{"n_layer": 14, "d_model": 128, "n_experts": 32, "experts_per_token": 2, "d_expert": 96, "d_shared_expert": 128, "activation": "swiglu", "moe_layers": [1, 2, 3, 4, 5, 6, 7, 8, 9, 10, 11, 12, 13], "n_empty_slots": 16, "router_score": "sigmoid", "normalize_top_k": true, "routed_scale": 1.41, "balance_loss": 0.0012, "balance_bias": true, "init_std_router": 0.00976, "lr_router": 0.000517, "n_head": 6, "n_kv_head": 1, "head_dim": 32, "vocab_size": 9714, "norm": "rmsnorm", "norm_place": "pre", "norm_eps": 1e-05, "positions": "rope", "rope_base": 100000.0, "rope_fraction": 1.0, "qk_norm": false, "attn_scale": 0.177, "tie_embeddings": false, "parallel_block": false, "init": "normal", "init_std_qkv": 0.0579, "init_std_o": 0.0, "init_std_up": 0.0579, "init_std_down": 0.0, "optimizer": "soap_variant", "lr": 0.00285, "beta1": 0.95, "beta2": 0.95, "weight_decay": 0.11, "lr_head": 0.0142, "grad_clip": 1.0, "warmup_steps": 200, "schedule": "wsd", "decay_fraction": 0.471, "decay_shape": "linear", "final_lr_fraction": 0.05, "batch_tokens": 32768, "seq_len": 1024, "doc_mask": true, "train_tokens": 275000000, "steps": 8393, "dataset": "wikipedia_en"}
Below are experts of layer 10 (counted from 0) of a mixture-of-experts language model. Rows are named router (the router's row for the expert), gate (a neuron's input weights, with its number), up (a neuron's input weights, with its number), down (a neuron's output weights, with its number) and show model dimensions 0-127. Each number is 128 + 32 x the weight over its row's rms, rounded and kept within 0 to 255. Numbers have three digits each.
Before each expert's rows: "raises" lists some tokens whose logits its average output raises strongly, later layers aside; "mostly gets" lists some tokens that are sent to it at least half of the time. This comes from a sample of Wikipedia text that the model never trained on.

# expert 27
raises: "ener", "arin", "par", "an,", "lav", "els"
mostly gets: "isb", "innesota", "uart", "assachusetts", "oom", "eck"
router:099117137122167151132147111126115128122150129122064113107177150096153083124150093129166127157104104027066130135185084105114171223125140149135148129091199182181075105123120143110162138101107132134136104110136115103117134132126128139178093170160144100145136073115126110050132092088176155143117172204154096115122156130117168134135140109078216127132151162184091142109182126131157133135110
gate0:147139200104166131111147156091072141175168173143117166137116188100111126139138132173118102167128112076123153125121125098133116119092071096147166123121157124088190089143109081131182114192114147141127126133119193140122144082102130141091104131116148130088086116134161126166144152147099123055098108178138093189067128166091128117145117136094117205149109150153159166145078116173149061217125
up0:117077115186140127096146125094112110119151163142124139154141186049153107115129142137128147121130085057066146119093137136115125186066127146105071146141100205124152129158114165144100083193132109160160153127118137083076113113132160091138012139095109154127187118148184155125192141173149144111128118169146094122134097146131081115157130172113140103105083125174115146135165166076100145154110
down0:185128203099149200074090187104167108107109075182086119116147044108145133138163114136115125145140138102130121146113120155163155114092130120144127092098119182136113130148151119134125090115133093234106112167110131127176079144129110118069128107093131130167146101207106148144134065191180157126147162137130132143177067172153131155152097157136110148097124118169153098139145110140088168171150

# expert 17
raises: "ers and", "ers,", "ter", "et", "ers.", "ers'"
mostly gets: "ieutenant", "estig", "ithuan", "id not", "iverpool", "hyth"
router:134111118141176166160142119124092113179143161172130173157156151119175131147149111048141134114103135076074095137179148116080118223092132118120138159152159195185086088136087125115196076169147145168171161118115108140094171126146162109148175166146099115144067122076157158073119139085133165114091128148131132139118104108129126144152082079139161138178137160140132166097171116133199157148126
gate0:134150105126123064155176107170079149091135113117137157122156083146167160109108109109124153102140054117127160172145089082162112096115092133092166139195067170120127056164156126090122152106169096180160150188095142162167133139122112147175117151138144170064124084088146095099133159070172165164127100140096118132076135110154134082104133087150125118122142189109119111075168164158172154108185
up0:122172119131098113153106113140087119105077096152098125133103137085125124155132138091131160205049141094125116116146146169115087107152128086162164120136145126118165140177156129139205134173122148048117113098121087092085035148097162100131122139080139083151132126116076138131167155183136115083160159124134072130166178157115162140153165157198124093192135097165123129163189105105128126124071
down0:094151122096161112119053169041149154101133163156175107107117150133107199102151100117165096125128190092150119149137079140153108169092106107082120155104182100105138075200099077115144143131039120157162050143153132146129066149104110083077138124075144110122154143136114111167156086161126102119100177149122126152133118122117115130178138139127101065140164150177120144092101098108127166152098

# expert 11
raises: "ony", "onic", "able", "ores", "ed and", "ed"
mostly gets: "ograph", "bit", "omot", "ision", "allel", "iment"
router:129129127099172099103145044129114117145130162137078089073212155176141112140178138091166078154174084111136131132137136140151140153087118111115138150136161155157110168131116121070153107106103126136114139127146126159113190156153135143234157138146135114200088128122106090115064131106236170125130112171138152170106165152122150176170071138101173157121114113162087114091145133143107150144134
gate0:124200114094186136111098095186162132140151143149157123176172139130084129177130095078188138121133116066120064157117173141120112112103140074144135134181094120117128177142147086050124103143079094113083104133150194155102168151085127147135186116132154125171129133083130074107094105132164114135110097104127098145122169233157073127134142106127118166160095119158130160118150164109120191115117
up0:084129088112168138098102130117121148170140119172121081171142110146070130108111084098179096069099134106133107111094180162133152107134142131096125130119131153095107115147138126113084110071067137118090099166143118125048162106131227132164100101128184131146109124122136110118107103143108148175171154167152102158147173203144163130158162133073174219069114114159131121165075074138127096102107
down0:134174124123119137141076139159144159112117116178125159144180151123082073138080102092106136087132133157136098104144097173104123188127141161049115106141139150147104145149180179074116143118085097134112152116117115057128080107124106163127133056136163125185129151142136149115183076075072124145154155092109197071153101186141091075141147160162145172117151108175155161166132110159149154195137

# expert 19
raises: "j", "ver", "vent", "f", "z", "hab"
mostly gets: " re", " con", " co", " pre", " Co", " te"
router:107167113112196169152144137137115120164056138148148138095146198115126091130122144129115143127120117093131079156108083148114160216098145153128138153100175127140145106128145103077164052120100115168113120128150142073084138130118131129161192200166095077128098115172077122101059116109123155053092151169116100120131137078108138127141104111072164176132142173130087174150142136168189152111095
gate0:170135147156131165117114103115162079129101131131130124110133156120111113147166153127144086122111153075114092136089103176138167069071121175118120123126178119097182139120139091067078162124095087109097083172138146145117124139036134142154149119172159164069116128068143110125100129137079059050118151118168068082037154132091166142123076105093163126129195133136119165119121111157128153138146
up0:073155192137066114138151167085065181148149180111136187111118104065122117147148081106132157157134113163043180104171158115126090149147187130121128043145122142101117103105138184130173156057098164144115120071134125163157163139164146123096099117148076114117158154190138157135120145077161149168152123111141126153145088121164098172164116145148099123127124101143182147086129134081151102140126
down0:095127128104084129117094120114119143102149076100198162148095099161157156106078129184096110156160140109158126164106117115082150126105171115136141102139178090111121115112103104123130114125148159111180126120117147223105110221068098095184157076209118145135142127043150163155124073086125127058118157086156147158105158172101156140107087108104122120147132158164138131101131112187162111148154